From a checkpoint of a small mixture-of-experts model trained on Wikipedia.
Size: 14 layers, width 224, 56.8M parameters.
Experts: 96 experts in each of 7 layers, 4 picks a token.
Training: a variant of Adam for the experts, 443M tokens, 3377 steps.
Below are experts of layer 9 (counted from 0) of a mixture-of-experts language model. Rows are named router (the router's row for the expert), up (a neuron's input weights, with its number) and show model dimensions 0-223. Each number is 50 + 15 x the weight over its row's rms, rounded and kept within 0 to 99.
Before each expert's rows: a language model's description of what the expert responds to; "comes after" lists some tokens at least twice as common just before its tokens as in all text. This comes from a sample of Wikipedia text that the model never trained on. Tokens count by the router's weight.

# expert 49
It responds to: Punctuation in titles. Commas, pipes, dashes and function words inside song, film and book titles and credits, such as Pick up the Pieces and featuring.
comes after: "\n", "'", " \"", "\"", ")", "i"
router:63 70 58 71 52 55 32 74 69 44 55 35 78 60 42 59 43 44 50 55 50 39 68 50 33 61 68 70 39 34 51 70 48 56 64 46 35 37 24 46 64 49 53 48 53 64 25 51 57 74 62 57 72 37 52 49 75 36 56 45 38 54 52 47 67 47 40 70 44 21 50 54 35 39 55 63 23 65 64 50 40 43 34 65 66 26 51 75 51 33 24 54 58 77 36 40 66 31 65 57 43 52 52 28 60 79 66 39 59 33 44 51 37 91 26 35 75 38 70 58 64 63 46 61 34 51 39 42 39 62 64 47 36 61 32 85 47 30 40 50 38 58 26 74 40 43 75 31 15 41 63 41 30 56 46 66 39 56 78 07 44 64 30 37 58 47 63 59 57 38 39 70 54 40 57 59 56 76 47 49 68 53 46 80 62 46 74 56 49 35 53 37 65 51 66 22 35 06 45 41 51 21 63 50 40 52 59 24 36 48 62 30 36 44 30 59 35 41 59 64 48 53 49 74
up3:71 49 49 50 57 50 53 70 96 44 59 57 54 58 40 30 06 79 42 65 37 20 37 22 32 73 55 56 26 43 57 74 65 44 62 37 45 37 51 48 45 54 36 60 41 46 60 36 44 69 57 56 32 33 47 52 78 55 72 29 66 59 25 47 63 54 58 58 48 47 44 39 62 40 67 43 53 56 65 59 55 70 52 89 71 59 63 21 35 61 29 45 51 52 35 51 59 39 59 48 59 36 32 81 45 61 48 43 70 42 47 67 63 51 62 33 35 35 55 70 58 49 42 24 64 66 44 77 57 37 50 53 54 67 49 30 58 23 58 46 46 33 62 39 29 55 75 21 69 50 33 64 32 43 76 50 61 74 57 39 46 65 43 74 38 44 47 58 45 50 56 36 50 20 36 59 39 65 69 61 79 54 57 41 69 36 44 41 50 35 66 43 34 89 71 49 16 41 52 60 39 60 78 47 57 24 45 50 81 44 59 40 33 54 51 66 62 42 51 27 79 74 50 53

# expert 29
It responds to: Place and league name words. Words inside proper names of places, leagues and time zones, such as UTC in infobox time zones, United, New, Lower, Premier.
comes after: " the", "-", "|", " of", ":", " The"
router:68 60 59 64 47 82 47 64 59 34 66 32 50 43 41 67 33 33 48 55 60 43 82 65 34 45 61 64 42 35 55 66 54 77 63 30 43 58 33 46 58 48 51 56 51 62 50 47 61 38 53 79 54 30 66 64 59 31 79 51 47 74 77 39 61 31 43 64 58 24 46 56 76 67 49 50 37 42 59 43 52 42 30 67 59 40 68 41 68 55 45 47 69 87 27 32 42 58 54 59 54 25 52 63 43 59 69 61 70 47 37 38 16 84 39 27 71 40 54 78 70 50 42 69 56 50 41 55 30 39 52 66 35 62 46 31 71 41 46 52 43 57 34 72 53 65 61 59 53 32 42 46 35 57 40 80 57 64 49 44 60 65 25 27 75 42 49 39 74 46 18 76 76 15 78 63 57 62 45 27 53 47 37 82 57 33 72 49 38 51 37 38 64 53 73 26 41 39 60 45 47 34 60 30 18 55 68 23 61 23 56 41 36 49 51 48 44 46 53 54 50 62 65 70
up0:23 71 55 49 50 57 55 35 79 70 48 71 52 57 55 65 10 46 70 53 51 51 58 71 45 54 46 57 42 46 34 60 72 67 44 42 51 43 47 50 33 65 38 30 42 39 52 41 48 50 60 52 54 29 39 66 49 50 33 25 40 72 76 32 57 64 40 57 47 37 59 50 86 40 55 45 42 59 66 43 44 55 49 70 48 43 68 41 42 39 00 46 71 62 26 41 47 23 59 56 46 20 42 47 20 58 36 38 78 21 52 34 62 39 54 28 69 68 57 70 82 34 53 58 37 35 27 67 61 73 56 52 37 65 85 71 52 74 45 76 29 54 41 63 45 51 42 46 76 69 36 61 54 60 54 56 22 47 69 43 40 58 53 60 49 69 60 60 39 63 58 51 52 36 69 51 62 85 29 58 46 53 79 57 28 30 48 34 46 47 27 50 59 39 62 37 57 30 78 31 47 51 64 09 51 33 46 53 43 43 50 34 56 37 47 56 33 21 35 52 43 75 59 63

# expert 5
It responds to: Description-opening determiners and connectors. Articles and connectors starting a descriptive phrase or list, such as a, with, including, and colons or commas before listed colours.
comes after: ",", " with", " is", " as", " and", "'"
router:59 36 64 83 50 67 34 46 61 67 49 39 69 76 35 62 44 38 57 56 44 32 42 56 49 56 59 58 54 31 40 66 66 58 73 31 35 41 30 40 59 43 64 68 52 67 31 63 61 46 80 60 40 32 62 91 66 45 53 30 30 47 65 34 55 49 30 56 36 09 51 55 53 50 58 54 31 73 59 35 32 48 42 40 67 44 58 41 69 44 43 56 64 68 63 32 40 21 63 53 39 32 33 22 39 63 61 39 58 33 43 48 37 99 46 36 67 38 60 74 69 59 43 54 36 49 23 61 37 57 66 56 37 62 38 78 70 39 38 46 33 53 42 79 31 62 58 33 73 40 57 31 24 70 55 73 33 59 66 42 57 56 51 35 55 50 59 45 72 54 39 70 62 45 67 59 77 65 45 48 68 53 43 74 59 33 52 55 28 41 30 42 81 55 73 37 52 20 56 37 12 49 79 42 34 51 58 46 51 39 67 27 42 51 35 63 41 48 69 57 53 65 47 57
up3:53 57 56 47 49 66 44 47 79 50 48 44 44 82 61 46 64 62 68 39 39 36 54 51 56 45 66 31 68 47 34 53 66 80 39 59 44 33 64 41 49 76 48 43 58 28 20 48 53 49 26 38 26 64 59 43 49 50 35 24 06 45 85 31 25 51 67 40 65 55 34 42 62 50 56 99 90 32 70 39 71 42 56 46 81 66 69 34 72 67 58 50 58 43 45 40 54 52 43 52 54 31 16 67 38 61 55 36 44 37 43 55 56 47 33 46 78 67 51 58 35 34 50 65 55 17 52 45 30 62 35 53 42 63 42 21 53 45 50 53 49 40 60 49 36 34 47 31 35 58 58 42 57 55 62 33 23 61 82 41 76 24 27 64 53 54 64 26 55 51 53 49 48 50 58 41 68 66 54 31 38 60 17 24 55 57 49 50 66 57 23 52 55 29 44 51 52 61 11 53 37 44 73 51 38 69 68 43 39 37 60 53 68 56 67 52 40 66 73 53 41 64 47 35